From a checkpoint of a small mixture-of-experts model trained on Wikipedia: width 128.
Below are experts of layer 2 (counted from 0) of a mixture-of-experts language model. Rows are named router (the router's row for the expert), up (a neuron's input weights, with its number) and show model dimensions 0-127. Each number is 128 + 32 x the weight over its row's rms, rounded and kept within 0 to 255.
After each expert's rows: a language model's description of what the expert responds to. This comes from a sample of Wikipedia text that the model never trained on.

# expert 6
router [103 135 117 151 128 100 119 104 109 144 115 147 121 153 143 145 161  93 132 145 106 109 134  72  75 149  97  79  73 168 124 143 126 120 171  75 108 131  99 110 150 126 103  86 187 190 124  96 136 137 161 183 142 122 158 130  75 201 176  77 171 153 168  59 138 142 180 190 121 143 140 140  85  84 131 153 162 136 130 108  86 147 128 108 150 110 118 133 140  81 111 112 153 114 169 150 113  86  79  83 118  98 104 115 163 100  92 108 161 115 163 118  63  84  66 146  52 150 171 127  91 121  89 147 188 123 151 140]
up1 [123 105 134 155  70 132 160 137  83 113 123  90 129 100 128 178 171  79 136 140 143  72  96 122 104 112 119 182  98 104 135 144 172 164  92 146 104 140  99 106 144  62  74  89 130 112 163 105 138  85  97  79  99 140 188 141 122 129 139 119 144  85 135  74 130 114 124 107 119  55 133 148 145 128 158 158 150 109 121  82  72 107 106 137 150  48 125 165 130  57 147 120 161 160 133 149 136  49 167 175 149 127 192 161  75 128 100 108  90 166 111  75 141 166 172 142  96 132 132  88  62 120 135 115  96 158 119 117]
up2 [117  98  87 118 144 130 144 130  88 199 101 100 131  52 140 127 126 102  78 137 123 187 131 115  78 127 102 161 107  75 144 162 137 118 180 166 125 163 122 120 155  82 166  78 142 139 108 174  86 123 120 145 146  98 144 117 153 128 148 127 145  83 160 159 115  97 162  87 162  96 129 106 132  48 114 130 153 151 150 103 177 133 118 148 179 136 133 119 142  86 108 116 174 155 118 111 183  62 182 151 144 140 155 132 122 156 135 161  73 123 113 186 130 110 187  79  93 100  91 101 182  96 127  77 113 176 119 212]
up3 [110 107  93 157 127 123 158 146 182 156 202 144 191 120 141  70 168 123 162  92  79 186  99 141 140 190 102 146 149 153 112  80 119 170 124 127  94 134  65 141  75 132  99  84 164 115 160 147 139 119  90 130 136  93 150 122  66 125 119 141  84 132 111 189 118  81  63 132 137 113 127 163 165 169 104 127 144 197 109 139  93 108 132 126 124  95 128 106 117 136 193 121  90 221 108 106  72  92 182 157 113 129 131 119  74 129 131 155 107 135 116 107 110 148 101 175 126 124 110 118 152 150 134 112 121 151 152  57]
up4 [141  72 116  90 105 197 112 157 105 160 155 153 162 124 178 131 104  89 116 159  88 136  80 124 120  51  85 130 154 140 144  66  98 138 133 138 136 148 109 128 127  88  93 165  75 143 168  76 141  88 141 163 111 126  74 116 129 144 146 150 150 189 161 105 114 177 107 127  72 147 130 182 128  92 159  92 135 186 152 122 127 133 149 123 132 130  97 133  90 159 140 133 168 163 107 110 138 178 130 186 103 110 212 170 146  86 151  95 126 174 154 155 142 143 198 139 162 138 175 102  78 138 119 193 110 166 150 105]
up5 [148 121  82 111  91  91 102 115 176 111 133  49 111 118 191 112  73 151 134 119 120  67  98  85 173 119 178 120 142 131 172 131 150 160 124 149 134 150 103 120  71 168 123  90 148 143 129 151 126 103  99 158  71 160  95 163  82 110 158 148  59 126 165 103 157  77  45 114 131 130 116 144 144  83 151 132  87 168 150 105 130  94  75 117  76  57 170 151 131 133 150  70 142  89 139  78 132 101 109 112  94  86 108 104 147 121 183 131 182 160 108 127 126  98  89  98 128  84 147 180 126 141 142 102 144 108 113 146]
up6 [177 142 119 117 133  70 213  86 138 158 145 103 109 130 136 157 170 130 120 141  80 169 172 158  82 160 128 107 147 162 120 114 172 132  98 134 140 116 135  53 170  79 101 133 137 143  99  98 154 150 166 156 105  92 116 130 121  76 106 198 139 123 150  67 122  67  90  90  97 130 158 111 169 114  75 120 177 139 124 130 127 115 148  82 140 122 125 132  97  99 138 134  80 132  97 194 160 116 150 121 129 125 144 134 151  80 106 193 136  23 129 114 168  95 101 144 165  91  62 107 175 131 120 107 163 135 152 114]
up7 [170 121 156 155  95 111 160 140 150  77 119  82 153 190 140 126  62 146 137 127 194  92 119 108 128 134 168 139 197 178  95  90 212 146  96 128 100 148 139 137 133 128 141 113 113  86 162 103 112 137 165 102 172 111  68 124 128  93 159 133 122  76 149 160 146 137 119 172 153 123 102 130 103 129 165 111 113 147 119 174 111  79 110 176 175 126 147  99 100 129 151 147 108  92 168 163 150 125  88  95 133 161 167 158 137  83  55 132 113  44 143 128 177  93 128 126 107 151 153 200 125  99  70 158 137 172 103 102]
up8 [108  85  80  76 169 193 146 136 168 165 160 116 144 127 159 140 176  90 191 142  99  83 132 134  97 106  64  88 187  58  95 109 122 164  94 147 137 157 146 115 110 170 154 123 136 173 122 159 134 111 104 155 132  99 137 134 127  67  98 186 136  81 145  97 145 125 172 121  81 133  97 129 117  77 106 155 113 134 109  83 127 136 135 197 183 105 131 170 127  80  91 163  92  87  59  81 164  80 102 163 135 153 136 142 137 100 182 174 146 140 119 152 144  95 147 156 112 111 150 159 113 166 128 119  83 114 121 105]
What it handles: Word pieces finishing everyday words, especially "ing"/"e" after "com" (coming, come), plus 't, our, ell, often near quoted speech.

# expert 40
router [173 154  89  85 166  73 137  89 150 112 125 180 181 131 114 135 133 106  73  85 115 120 115  55 113 158 167  86 144 103 106 122 160 102 174 104 120 134  70 133 184 111 160  95  95 108 169 160 147  65  86 156 177 129 154 156 104 142 188 110 143 136 108 158 173 128 184 119  82 146  86 126 126 141  63 149 100  58 159 156 101 135  81  45 127 136 124 147 147 157 127 142  93  99  82 135 137  84  70 141 104 170 129 132 155  92 122 136 132 112 145 111 105 110  80 147  98 176 144 169 155 118 127 118 129 151 175 136]
up1 [167 150 115 108 107 133  83 101 130 189 127 150 107 142 156  99 117 123 153 151 196  83 128 128 147 133 136  78 131 171 105 119  82  96 155 155 122 160 171  89  75  97 156 155 118 112  80 146 131 105 167 181 102 186 112 124  61 159 165 158 150 147 100 161 147 205 112  75 121  91 122  76 106 121  89 154 195 146 113 141 134 130 159 161 121  72 147 109 151  90 157 163  70 117  81 152 160 131  90 130 161 114 112 117 114 130 180  75 117 100 166 100 149 163 206 153 121 165 101 189 162 151 162 141 136 122 120 146]
up2 [171 107  87 102 115  95 155 167  82 134 146 101  98 136  96 164 126  71 103 164 165 128  70  97 110 122 141 144 137 129 142  59 152 157 143 143 159 158 132  73 103  84  70  83 135  81 109 166 111  72 123 173 135 148 113 132 153  83  93 142 100 112 102 121 158 114  73  94 101  90  78 133 134 110 173 143 157  90 128 101 125 104 155 127  88 129 111 100  94 136  77 104 131 108  77 102 125 103 125 187 197 149  95 127 146 125 136  76  95 119  93 166 111 131 148 122 215  78 174 144 159 127 208 173  97 107 137 129]
up3 [147 125  93 166 165 187 150 156 137 115 194  95 138  98 101 112 134 180 118  75 133 132 143 170 113 160 140 132 162 177 137 142 108 113  98 182  88 188  97 147 123 145 141 141  81  79  85 177  80  82 165 106 139 129 100  93 194 123  98 119 104 136 107 186 171 125 158 130 141 136 156 144 125  47 158 149 104 122 162 108 109  58 156  86 106 132 149 101  99 174 173 132 102  74 154 102 159 134  85  94  90 128  99 174 111 134 128 143 113  85 161 107 145 182 145 142 150 127 158  69  96 147 143 121 193 166 108 117]
up4 [112 139 188 175 116 155 128 198 131 100 107 120  95 148 135 187 133  94 102 176 176  90 172 165 114 107 123 102 176 151 158 117 106 102 198 195 168 170 188 109 174 109 164 104 149 130 110  66 151 114 128 158  44  89 166 112 184 102 124 114 101 185  74 168 141 126  86  75  85 167  95 121 138 120  95 146 114 166 100 136 105 154 169 117 160 168 132 150 102 169 135 105 156 102 133 184 112 166  92 129 132 115 148 115 138 103 122  80  99  94 139  93 122 108 101 121 130  90 141 131 106 164 104  87 132 145 104 113]
up5 [184 135 141 123 157 152  97 151 127 140 142 165 109 137 110 156 140 111 146 181  96 142 152 122 200 182 143 102 179 145  97 117  82 169 149 108 134 144  88 147 103 111 135 126  54 139 167 102 160 176 103 117 160 110  86  96  86 128 114 138  74 144  90 125  86 148 111 145 118 137 175  57  73 152 153 144 132 131  85 129 193  71 176 164 118 124 148 129  65 127 175 190 130 153 192 166 196 128 134 157 124 161 165 120 124 141 110  82 170  86 132 101 169 159 159 132 166 110 180  94 111 150 122 133 149 166 167 127]
up6 [130 203 207 158 154 187 113 150  10 165 160 139 160 115  84 121 115 133 117 158 176 140  98 154 162 179  76 135 129 126 144 103 140  74  99 117 107 177 111 134  95  95 117 112  75  78 125 138 130 147  84 150 142  96 166 127 158 107 144 149  91 135  86  74  35  64 113 122 157 163 137 116 173 156 122 128  76  94 152 143 124 116 147 132 132 127 174 174 124 146 117 194 121 122 155 114 146 125 139 152 125  69 121 119 114 140  85  89  99 161  97 122 165 154 135 124 151 165 125 115 102 116 154 104 126 143 149 158]
up7 [132 104 169  87 125 151  91 108 147 140 165 139 124 121 175 128 183 152 148 118 153 116 144 152 101 138 174 134 107 184 110 155 116 145 121 164  64 127 106 137 120 167  76 129 158 126 141 127  61 152 119 133 132  82 148  74 126 179 184 113 120 136 125  99  83  57 201 141 181 144  70 110  87 168 145 112 106  71  74  46 120 172 141 171 163 117 159  87 153 108 195 170 154 125 134 127 150 111 132 142  69 159 108 136  98 120 140 149 140  94 194 140 130 121 110 163  91 131 168 120 165 116  92 146 129  89  76 148]
up8 [ 95 140 112 134 170 118 116 192 106  99 154 163  91  91 150 123 168 124 100 139 133 169 125 155 119 144 121 110 125 116 135 104  62 148 162 133 115 135 174 203 157 101  75  43 167 173 122 113  77  93 119 164 120 139 108 143  97 126 112 160  95 116  96 204 120 169 141  69 148 117  73 139 119 132 124 124 172  88 181 111 137  92  88 107 170 131 105 150 140 174 147 173 146  79 105 140  91 158 150 163 155 119 102 157  48 151 143 118 179 144 133 168 113 125 161 192 102 116 168 166 161 120 113 140 192 125 125  79]
What it handles: Dashes, semicolons, colons, quotes and parentheses that break or close clauses in prose, such as em dashes before lists, closing ), ",".

# expert 11
router [137 160 125 117 151 114 143 105 127 107 128 162 144 149  89 108 167 137 126 148 128 175 129 140 112 127 124 118  97 117  90 144 141  62 115 157  94 134  94 162 132 117 151 106 150 143 131 159 114 135  88 115 171  88 152 145  91 155 133 119 160  65 135  80 140 126 153 157 108 138 196  51 177 131 132 133 140 157 169 138 115 185 116  94 180 127  95 125 204 101 150 139 111 115 120 132 175 132 136 144 168  63   0 102 152  81 143 106 169 159 148  91  69  88 121 183 119 161 125 102 149 157  57 117 187 140 104 129]
up1 [ 72 105 123 138 141 109 152 156 127  72 161 120 156 110 119 145  92 147 166 117  36 114 169 107 100 152 107 101 125  99 142 126 146 125 165 127 160 163  84 174 126 131 114 115 110 190 103 111 170 115 189 151 143 176 188 117 112 132 106 114  97 197 129 116 165 147 163 103 121 161 160  98 134 154 173 164  50 124 167 120  92 133 171 161 106 173 154 162 119  79 116 101  70 153 151 157 130 148 125  97  83 135 124 112 132 136 107 125  54  90 125 123 136 149 161 143 124 142 210 162  93 154 201 128  91 114 121  67]
up2 [108  72 132 161 124  77 191  75 121 121 101 151 111 152  82 154 169  97  75  63 127  85 144 121 156 114 137  98 155 148  76 157 114 145 130 180 135 127 144  75 154  95 136 112 145 136  46 138  67 128 188 144 166 127 166  97 142 112  97  82 154 164 140 147 153 161 153  77 113  82 129  92 151 111 122  61 127 140 131 164 131 139 164 173 125 141 112  95 166 205  79 126 112 175 165 138 118 117  78 103 148 104 185 106 106 129  98 134  87  74  93 138 101  96 113 167 115  84 153 105 142 149 142  93 105 153 135  99]
up3 [105  61  69 138 183 116 103 142 176 139 156  89 129 165 151 108  90 118 112 102 190 139 120 117 157  97 121 149 147 160 116 178 152 145 130 157 135 122 177 143  99 169 141 161 121 136  93  44 129 160 105 112 150 184 124 109 190 110 198 105 120 101  85 173 166 151 102 104 158  70 128 123 155 124 102  92 195 147  94 175 100 138 171 123  85 133 135 123 104 146 104  97 169 123 164  69 146 160 154 104 113 183 113 111 121 116  97 161 163  92 134  72  78 144 138 162 113 162 131  90 109 170 138  79 169 114 160 154]
up4 [171 139 164 134 130 167 119 113 120 120 145 129 115 131 166 140 142 139 160 104 124  94  84 116 140 196 127 133 109 188 154 107 119 182  81 110 137 112 122 168 146  91 151 110 110 192 120 174 126 120 170 112 134 145 153 127  98 123 124 123 114 109  79 155  69 179 155 146 119 101 134 178  96  98 129 139 163 132 181 193 173 151  95 148 146  98 149 133 119  52  67 158 138 151 107 142 141 150 153 140 155 166 203 132  70 127  79 172  97 130 111 165 142 189  95 131 161  98 179 124 105  43 132 201 164 139  82 116]
up5 [116 179 102 117  94 115 138 161  80 165 108 138 127 110 107 101 139 131 114 142  62 146 111 101 133 152 185 131 107 146 176 131 192  71 207 142 135  51  98 136 144 125 111  99 177 126 164 171 142  83 109 175 136 102 221 130 111 100 119 123 126 136 183 147 157 128 169 154 169 157  83 154 153 163 170 112  62 129 133 161 138 123 125 102 104 136 155 110 139 103 117 105 156 127 173 107 141 105 154  93 131 164 106 140 109 143 124 144 104 191  72 150 180 196 142  85 155 151 166  72  89 131  87  93 132  97 125 151]
up6 [152 115 137 105 162 144 149 154 175  76 155 144 110 141 119 130 164 182 111 106 115 212 183 152 137 159 142 127 163 130 174  84 100 178 184 134 100 110  95 180  75  98  91  65 104 115 104 148 111 149 137 103 105 155  91 159 107  88 123 140 126  91 106 160 145 151 153  92 138 113 127 118 152 113  85 160 115 173 150 120 129 105 137 118 151  84 173  92 120 124  89 177 167 133 132 104 169 153  57 112 154  92 148 191  75 174 126 102 112 152 133 179 140  81  75 111 115 191  71 163  88 112 177 142 122  85 126 148]
up7 [131 140  90  86  59 124  88 157 141 101 114  88 178 108 110 147 114 151 113 128 133  77 111 105  76 160 102 160 148  91 112 145 102  43 208 138 146 133  69 102 147 158  82 165  86 102 187  85 168 163 210 139  85  95 187  95 116  99 108 111 100 111 101 111 124 139 127 152 109  94 132 201 165  87 135 155 140 110 128 135 183 141 126 135 171  85 139 157  85 146 117 158  99 114 187 155 112  85 154  98  90 153 132 146 168 163 116 143 129 150 153  94 149  93 142 138 151 105 134  99 139 124 130 131  75 134 180 111]
up8 [ 75  98 117 101 167 161  96 107 113 117  89  89 149 195 111 154 165 171 147 184  52  89 123 134 143 117 177 161  88  84 101  89  62 178 106  95 132 165 152 148  97 101  81 161 140 115 113  95  93 148 131 131 156 161 164 175 114 103  84 118 124 116 103  92  75 156 161 129 132 102 104  95 171 119  90 153 184 118 141 152 141 131  84  73  97 106  83 147  96 128 105 108 123 157 123 139 137 137 141 166  88 120 162 112 175 193 119 129 148 144 115 125  85 123 154 163 152 142  92 161 154 171  66  97  88 166 182 155]
What it handles: Single-letter or short pieces inside foreign names and words (Bod-h-isattva, Tach-in-idae, Zam-or-a), plus either, neither, himself, him.

# expert 30
router [ 98 178 182 129 170 110 144 108 131 109 127 151 113 148 146 115  71  97 128 168  71  83 144 138 104  83 122  79 128 138 112 123 206  70 167  80 124 109 173 136 156  83 177  94 157 140  88 156 129 108 155 130  76 105 142 136 122 124  90  82 122 148 114  92 108 112 172 143 101 152 154 100 152 138 197 131 134 115 152 114 112 105 164  74 131 147 104 113 120 137  71 130 100 123  99 125  85 125 111 139 109  97  84  90 173 148 107  87 151  77 115 165 103  64 146 147 123 147 127 163 162 106  84  91 168 181  68 218]
up0 [ 88  44 121 104 143 122 101 132  69 114 159  83  41 159 152 132  94 115 169 134 145  86 121 155  87  80 192  87 132 145 142 152 124  90  74 106 134  91 160 132 165 113 171 153 126 124  90 152  85 144 123 118  91 122 106 136  94 126 176  79 145  71  96 111 107  90 143  69  97 138 129 165 144 150 145  84 123 170 137 140 152 136 144 130 124 131  85 174 123 131 130 120 151 127 100 133 181 181 122 117 145  96 143 103 134 128 159 144 114 154 105 208 213 141  63 179 131 147 125 118 120 198 137 171 168 115 146 136]
up1 [186 123 163  52 112 105 165 114 182 142 154 108 175  77 113 139  99 121 140 118 145  96 120 123 144  99 168 181 137 153 169 123  88 130 129 106 129  93 167 139  83 151 167 139  97  36 141 104 110  55 134 151 141  87  94 136  75  58 178 200 127 178 106  83  62 111 125 146 180  74 149 116 154 166 135 140 151 117  71 159 132 127 115 136 130 145 134  91 150 159 156 181 105 101  86 110 110 123 147 119 124 115 154 165 100 145 110  90 125  53 115 125 118 121 172  93 111 125 169 130 103 126 116 150  97 130 161 154]
up2 [152 131 131 129 161 108  80 103 173 112 128 141 167 144 148 166  78 123  32 152 104 160 120  76 123 120 100 127 169 194 145 145 152 101 185 152 155 134 146 129 130 177 137 187 132  94 125 156 129  92  97 167 148 151 141 135  93 154  99 117 138 104 132 162 104 178 122 179 112 128  65 107  83 154 154 120 138  92 145 165 110 114 110 136 169 112 174 147 159 101 122 127 135  75 171 108 162 135 133 158  81 168 102 176 127  69 139 151 196 139  85 179  99 181 129 105 111 167 175  92 124  76 171  88 148 121  74  85]
up3 [110 168 102 100 119 139 119 147 121  85 124 187 114  92  71 150 162 109 142 150  88 125  83 137 116 166 141 177 117 121 110 130 127  45 150 105 169 133 108  99  91 185  87 149 171 154 127 149 114 125 176 150  73 150 138 167  96 172  99 178 136 122 163 185 140  99  74 112 112  98 158 103 145 129 161 142 117 146 142 127 173  91 140  69 110  98 140  96  53 170 167 158  86 145  92 184 122  56 149 158 135 146  93 148 114 100 149  70  89 127 131 159 188 141 122  87 167 159  62 148 139 122 105 174 112 133 142 115]
up4 [ 98  97 104 101 129 152 133 161 157 195 124 187 101 122 115 180  85 114 110 120 145 131 148 116  57 147 147 167 149 150 123 129  96 130 101 153 116 146 176 135  99 132  95 110 168  87 163  93 155 160 144  57 207 154 132  82 134 173 158  78 173 119 130 131 139 171 109 109 170 181 122 151 121 130 161 132 141 153 109 123 137 137  45 158 145 127 168 170 189 120 146 151 145  86 112 115  27 137  83 136 183 123 148 130  78 118  79 117 165 152 142 179  82 120 131  82 114 129 156 150 163 119 136 115  95 113 101 161]
up5 [ 52 128 100 132 146 141 127 130 119  88 142  82 175 146  74 142 126 117 147 121  95 171  96 126 112 150 104 171  92 102  74  87  85  87 130 130 190 107  79 154 150 117  93 109  83  86 132 103 117 132 109 170 107 131 120  82 141 103  93 107 164 150 102  79 157 114 150  87  97 111 160 137 144 134 122 130 107 117  83 118  85 127 190 117 180 169 179 166  84 157 181  82 125 144 163 125 167 127 172 219 121  90  86 135  97 122 150 167 109 112 157  90 126 153 132 152 210 141 143  87 173 141 132 157 103 131 173  84]
up6 [107 190 131  54 113 103 110 139 121  78 146 153  91 103 165 152 122 123  96 151  99  81 102 173 106 129 104 155 156 122  69  93 141 132 192 149  91 144  45 154 167 144  97 126  72 138 128  98 118 182 116 144 136 140 158 126 130 103 166 155  67  82 141 140 102 135 102 134  79  87  99  89 141 139 151 156  63  37 132 153 145  83 130 151 168 124 130 125 144 114 176 131 133 175 185 132 135  99 189 162 114 161 104 123  95 153 106 177 134 130 132 155 114 135 134  98 138  61 123 156 122  96 193 134 159 135 126  80]
up7 [100 169 147 103  88 155  92 111 123 159 147 120  98  81 134 100 109  68  39 111 126 119  98 110 132 119 186 187 186  86  81 126 169 183  85 145 155  84 117 160 168 152 130 146 142 173 135 158 141 156 101 127 107 135 134 147 181 118 102  88  72 115 127  99 126 147 173 114 102 160  91 106 157 122 113 148  88 136 114 188 113 116 163 146 158 138  97 103 144 140 153 153 121 113 107 110 143 117 190  89 132  90 112  75 193 108 156 108 165  75  74 175 114 152 152  41 111  99  96 138 159  84 166 126 107 112 123 154]
What it handles: Possessive his/her/its/'s and adjective-forming endings like -ious, -ian, -ical, as in glorious, religious, serious, common.

# expert 25
router [144 168 126 108 112 117 147 126 143 151 110 145 128 139 100 107 165 134 135 140 142 152  98 137 142 105 107 140  91 118  88 162 151  84 135 134 105 161 120 184 137 114 139 108 163 140 153 153  97 114 118  96 188  75 168 125 103 164 127 145 172  68 153  91 167 117 167 157 143 131 183  43 187 112 116 125 118 125 177 116  94 159 114 114 169 108  69 141 189 109 160 126  96  98 120 139 171 111 155 134 173  63  13 109 137  87 161 108 181 164 149  96  72  95 145 183  94 136 142 117 153 166  65 119 165 143 102 145]
up8 [143 134 141  99 123  93 184  96  63 118  99 100 176 120 146 117 147  98  89 153 124 106 125  91 108 105 168 118 117 182 161 145 127 138 122 150 149 141 170  84 139 167 113 184 147 136  57 174  97 122  94  75  97 116 101 133 133 146 154  84  91 160 135 122  90  85 172 114 106  78 107  91 111 187  97 111 118 158 100 116 154 121 143 183  85  92 104 117 176 121  78 151 148 155 137 124 117 145 133 127 111 187 149 121  58 121 133  66 155 199 157 118 126 103 164 179 124 153  77 122  52 181 112 160 127 143 161  75]
up9 [114  99 129  79 143 135 111 144  80 140 109 169 103 142  81  76 147 149 153 137 136  73  91 131 110 119 101 120 189 172  98  97 176 130 131 148 134 102 115  92 103 174  87 146  68 105 126 122 176 151 163 141  95 137  77  70  84 126 105  73 100  78  69 112 134  87  93 128 155  72 121 135  80 132  84 122  85 178  61 134 102 120 131 170 134 149 158  96  89 125 115  91 110 121 112 107 100 147 127 117 163 159 147 112 115 235 157  76  84 127 143 164 146 126 117  90 113  86  70 122 108 152 158 151 164 121  94 120]
up10 [146 165  61  93 115 126 137 129 126 170 124 178 116 139 134  89 155 151 127 113 100 125 106 129  87 108  94 142 183  68 139 115  89 116 185 175 128 169 125 105  85 114 126  75  81  78 192 101 135 118 167  97  77 149 144 114 118 131 122  92 104 138 167 141 113 159 114 126 176 158 154 147  77 124 126 137 102 110  79  94 117 124 100 198 102  83 121 136 101  71 164 170  79 133 124  86 164  91  90 195  98 109 179 190 111  87 117 161 161 113 113  85 137 131 111 102  89 145 132 118 109 129 187 102  66  76 100 119]
up11 [112 151 135 103 161 130 127 166 141 137  96 110 149 143 150 107 135 136 155  88 178  71 193 147 185 179 100 128 160 155 132  68  50 193 154 103 161  94 145  93 153 171 152 175 124 170 140 150 124 104 149 118 189 125 133 179 141 154 107 186 172 123  97  90 120 133 134 168 102 157 125 145 118 146 181 106 152 147 150 122  90 132 128 169  97 144  79 100 135 185 156  94 147  89 184 112  73 130 104 107 105 103 130 130 132 180 109 120 130 157 117 149 158 112 133 135 204 172 189 115  91 107 165 116  93  74 114  77]
up12 [121  75 162 172 174 140 175 163 123 105 110 152 183 121 106 104 164 193 159 159 114  90  99 134 172 149 125 150 125 190 162 145 138 149 128  87 132  97 179 167 117 109 153 166 123 160 109 111 138 118  94  83  94 154 124 162  85  64 128 144 146 148 155  97 102 173  57 163 144 105 160  71  77 125 113 146 117 214 146  72 170 115 104  90 135 105 108  80  82 126 114 105 142 162 144 106 102  95  99 126 163 128 132 137 138 111 148 173 123  84 158 158 150 141 146 115 112  85 168 137 193  83  86 152 170 126 113 179]
up13 [113  89 109 163 168 188  79 119  85 105 168 118 100 140 146 152 114 169  84 115 135 136 209 106 127 134 134 135 122 134 128 102 109  93 160 107 134 144  97 116 119 141  68 154  93 161 147 147 162 123 161 142 121 124 108 154 109 128 144 146 119 100  82  98  72 107 166 173  92 135 109 121 166 129 207 150 121 159 133  61  93 126 171 119 106 176 122  66  72 130  90 136 172 151 107 170  94 147 134 101  96 163 135 121 164 121  59 150 176 163 122 116 130  91 207 162  98  88 144 195 109 159 179 151 173  99 165 110]
up14 [199 152 140 140 122 136 112  90  91 134 179 140  89 109 131  96  67  90 128 132  99 137 143  53 135 158  99 115 180 125 108  70  75 131 107 104 150 165 166 128 167 110 107  88 134 143  90 114 101  90  93  96 124 163 148 113 174 119 141 143 159  87 108 138 149  82 141  60 108 109  95 180 114 128 135 147 119 119 145 175  96 145 118 168  79 130  84  71 192 118 127  95 125 110 161  90  86 101 168 137 103  61 155 166 155 142 108 143 112  62 169  98 117 111 174  94 121 141 129 131 167 189 148 139  67 178 134 153]
up15 [113 108 146 159 167 110  98 160 149 118  98 156  86  75 158 144 160 111 178 149 114 122 114 130 148  88 175  79 146  69 152  99 143 164 153 168 115  76 139 150 118  79 138 191  92 168 177 127 112 132 106 105 136 170  91 118 126  89 175  94 122 101 123 155 176 102 205 143 144 113 119 174  90 177 137 119 139 156  85  95 142 133 116 196 130 100 138 107  65  93 142 127 133 124 128 209  85 145 128 101 111 166 179 117  74 125 156 176  79 138 126 137 137 129 101 111 142 183  83 156 120 155 173 114 180  65 110 117]
What it handles: Mid-word pieces like al, as, ro in Portuguese and Spanish names, most strongly the ending of Portugal, also deal and Díaz.

# expert 62
router [125 155  89 192 151  94 111 132 132 164 137 122 110 132 132 105 162  88 152 159  96 128 146 100  91 148 125  88  71 113 132 149 120  90 156  97  78 118 161 152 123 146 123 103 151 185 138 106 134 162 161 100 184 123 152 156 108 191 139 112 175 102 182  99 118 170 166 174 167 174 152  90  96 109 123 154 146  88 127 127 106 149  64 150 182 133  94 155 179 116  90 100  65 115 172 155 118 121 132  70 154 118  81 108 172  81 153  90 135 130 187 133  85  91  88 183  74 150 133 142 123 162  72 154 174 172 121 144]
up0 [139 110  94  75  96  95 142 188 135 168 154 188 180 134  99 111 117 164  81 124 148 126 109 136  97 147 180  72 154 122 135  55 140 130 126 116 131  91  79 108 119  47 127 143  90 102 129  96 161 130 119 159 101 144 188 124 107 126 160 180 153 158 104 146 109 157 138 112 143 180 144 134  96 159 199 121 181 149 111 142 104 157  86 131 146 141  94 163 166 138 107 120  49 132 106 155  95 147 140 115 116  49 167 199 155 161 125  74 115 165 107  86 123 131 110  73 154 102 139  95 145 118  91 121 127 124  81 160]
up1 [116 118 128 129  99 120 132 152 124 106 150 148 101 141 147  53 106  59  66 129 105  93 131  48 104 107 181 130 122 154 147  80 169 137 124 102 148 172 118 108 118 145  83 132 229 170 176 138 116 186 165 103  96 113 127 180 136 156 132 100 127 119 175 156 150 151  87  92 125 191  92 185 150 130  89  62 144 151 127 166 157 135  99 150 156 151 141  69 202 134 126 159 130 133 122  98 125 135 109 160 134  98  96 156 130 145 150 104 183 100 144 134 118  83 107  98 161  66 108 114 151 150  84 170 138 144 128 102]
up2 [ 86 136  75 134 112 101  90 122 107  58 102 159 121  71 121 101 168  94  71 103  83 102 144 119 138 137  80 135 132 101  73 172  86  91 161 102 139 128 130 138 170 135 146 137  88  99 112 198 138  88 114 152  55 158 133 161  99 131  80 130 150  77 147 177 141 139 127  99 149 138  89 127 137 156 104 121  87 126 168  82 154 129 123  86 165 112 122 115 143 153 137  91 172 106  69 120 128  65 132 128  97 134 140 137 145 110 148 126  76 187  90 139 154 118 218 141 149 156 169 163 114  91 163 192 169  80 116 105]
up3 [139  73 113 112  55 141 164 151 106  84 165 137 149 134 134  96  66 184 100 151 169 122 168 195 134 171  83 159 140 180 155  80 187 197  85 101 113 113 117 168  97 124 118  69 153 132 171 151 107  93 160 125 168 114 182 169 113 165 128 165  96 112 126 147 146 118 113 163 161 166  77 182 118 115 186 163 148 128 148 110 116 110 192 106 149 106 152 183 109 140 119 123 147 119 100 179 118 152 131 166 117 121 191 144 152 135 103 173 144 198 144 115  95 137 175 109 121 118 179 138 138 110 123 140 139 103 124 111]
up4 [ 96 152  91  72 121 145 149 161  91 156 168 107 163 113 140 128 146 122 112 119  92 169 135 122  98 100 172  67 132 112 144 146 134 144 126  89 134 131  79 182 115 126 110 111 164 145 169 205 166  67  82 113 140 169 159 162 145  72 154 145 131  93 132 119 124  62 167 126 172 113  80  93  82 127 135  95  98 105 197  90 120  57  84 143 130 108 187 130 167  89  96 172 198 169 138 150 106 167 111 101 172 159 109 144 152 118 133 164 126 128  62 104 133 138 149 153 157 162 111 100 140  95  99  83 170 145 139 114]
up5 [158 108  74 143 129 161 116 139 125 139 104 133 143 134 150  82 132 118 155 160  85 107 132  69 112  95 104 125  94 125 115 136 143 169 123  79  84 118 164 117 168 142 187 138 102 134 163 146 109 122 103 165  92 120 121 127  90 132 184  80 133 115  55 155 117 152  93 180 154 143  87 139 152 104  87 172 155 198 167 116 153 164 102  89 126  87 134 109 138 161 119 190 171 153 112 166 194 125 134  75 141 198 168 117 129 146 130 111  89 119 176 153 178 176 150  97  87 161  77 147 110 132 133 140  55 122 171 195]
up6 [ 87 105  69 102  97  63 103 177 110 116 132 121 123  77 174  83  93 165 128 177 136  89 145 163 104 105 110 140  86 187 127 132  77 147 164 163 193 108 168  76 101 145  94 184 132  97  94  69 129  98 131  84 120 152 135 155 153 102 206 155 137 107 113 101 100 188  82 128 160  98 180 164 169  88  85 129  78 149 165 126  99 149 157 127 156 125  90  97 136 200 131 104 147 157 120 168 179 136 150  96 123 104 165 127 144 143 146 111  95 158 123 169 138 125 143 106 132 120 118 143 147 161 153 148 173 158 157 152]
up7 [121 105  75  73  71 124 124 137 140 112 153 175 111 120  94 109 126  80  82 115 101 166  97 129  93 165 165 127 142  80 142 126  81  85 134 192 131  75 107  90  64 148 102 168 104 136 145  93 136 166 143 160  67 140  64 163 149  86 125  97 144 172 148 146 119 134 113 141 136 124  93 124 134 139  98 135 168 163  87 136  96  95 149 186 123 144 140 103 113 147 116 156 100  81  90 190  77 161 123 136 176  92 164 101 134  83 126  92 127 131 125  88 103 147 168  81 177  91 153 142 103 103 193  68  81 120  73 124]
What it handles: Word endings completing verbs in plot summaries, such as le-ts, choos-es, try-ing, g-ett-ing, tri-ps.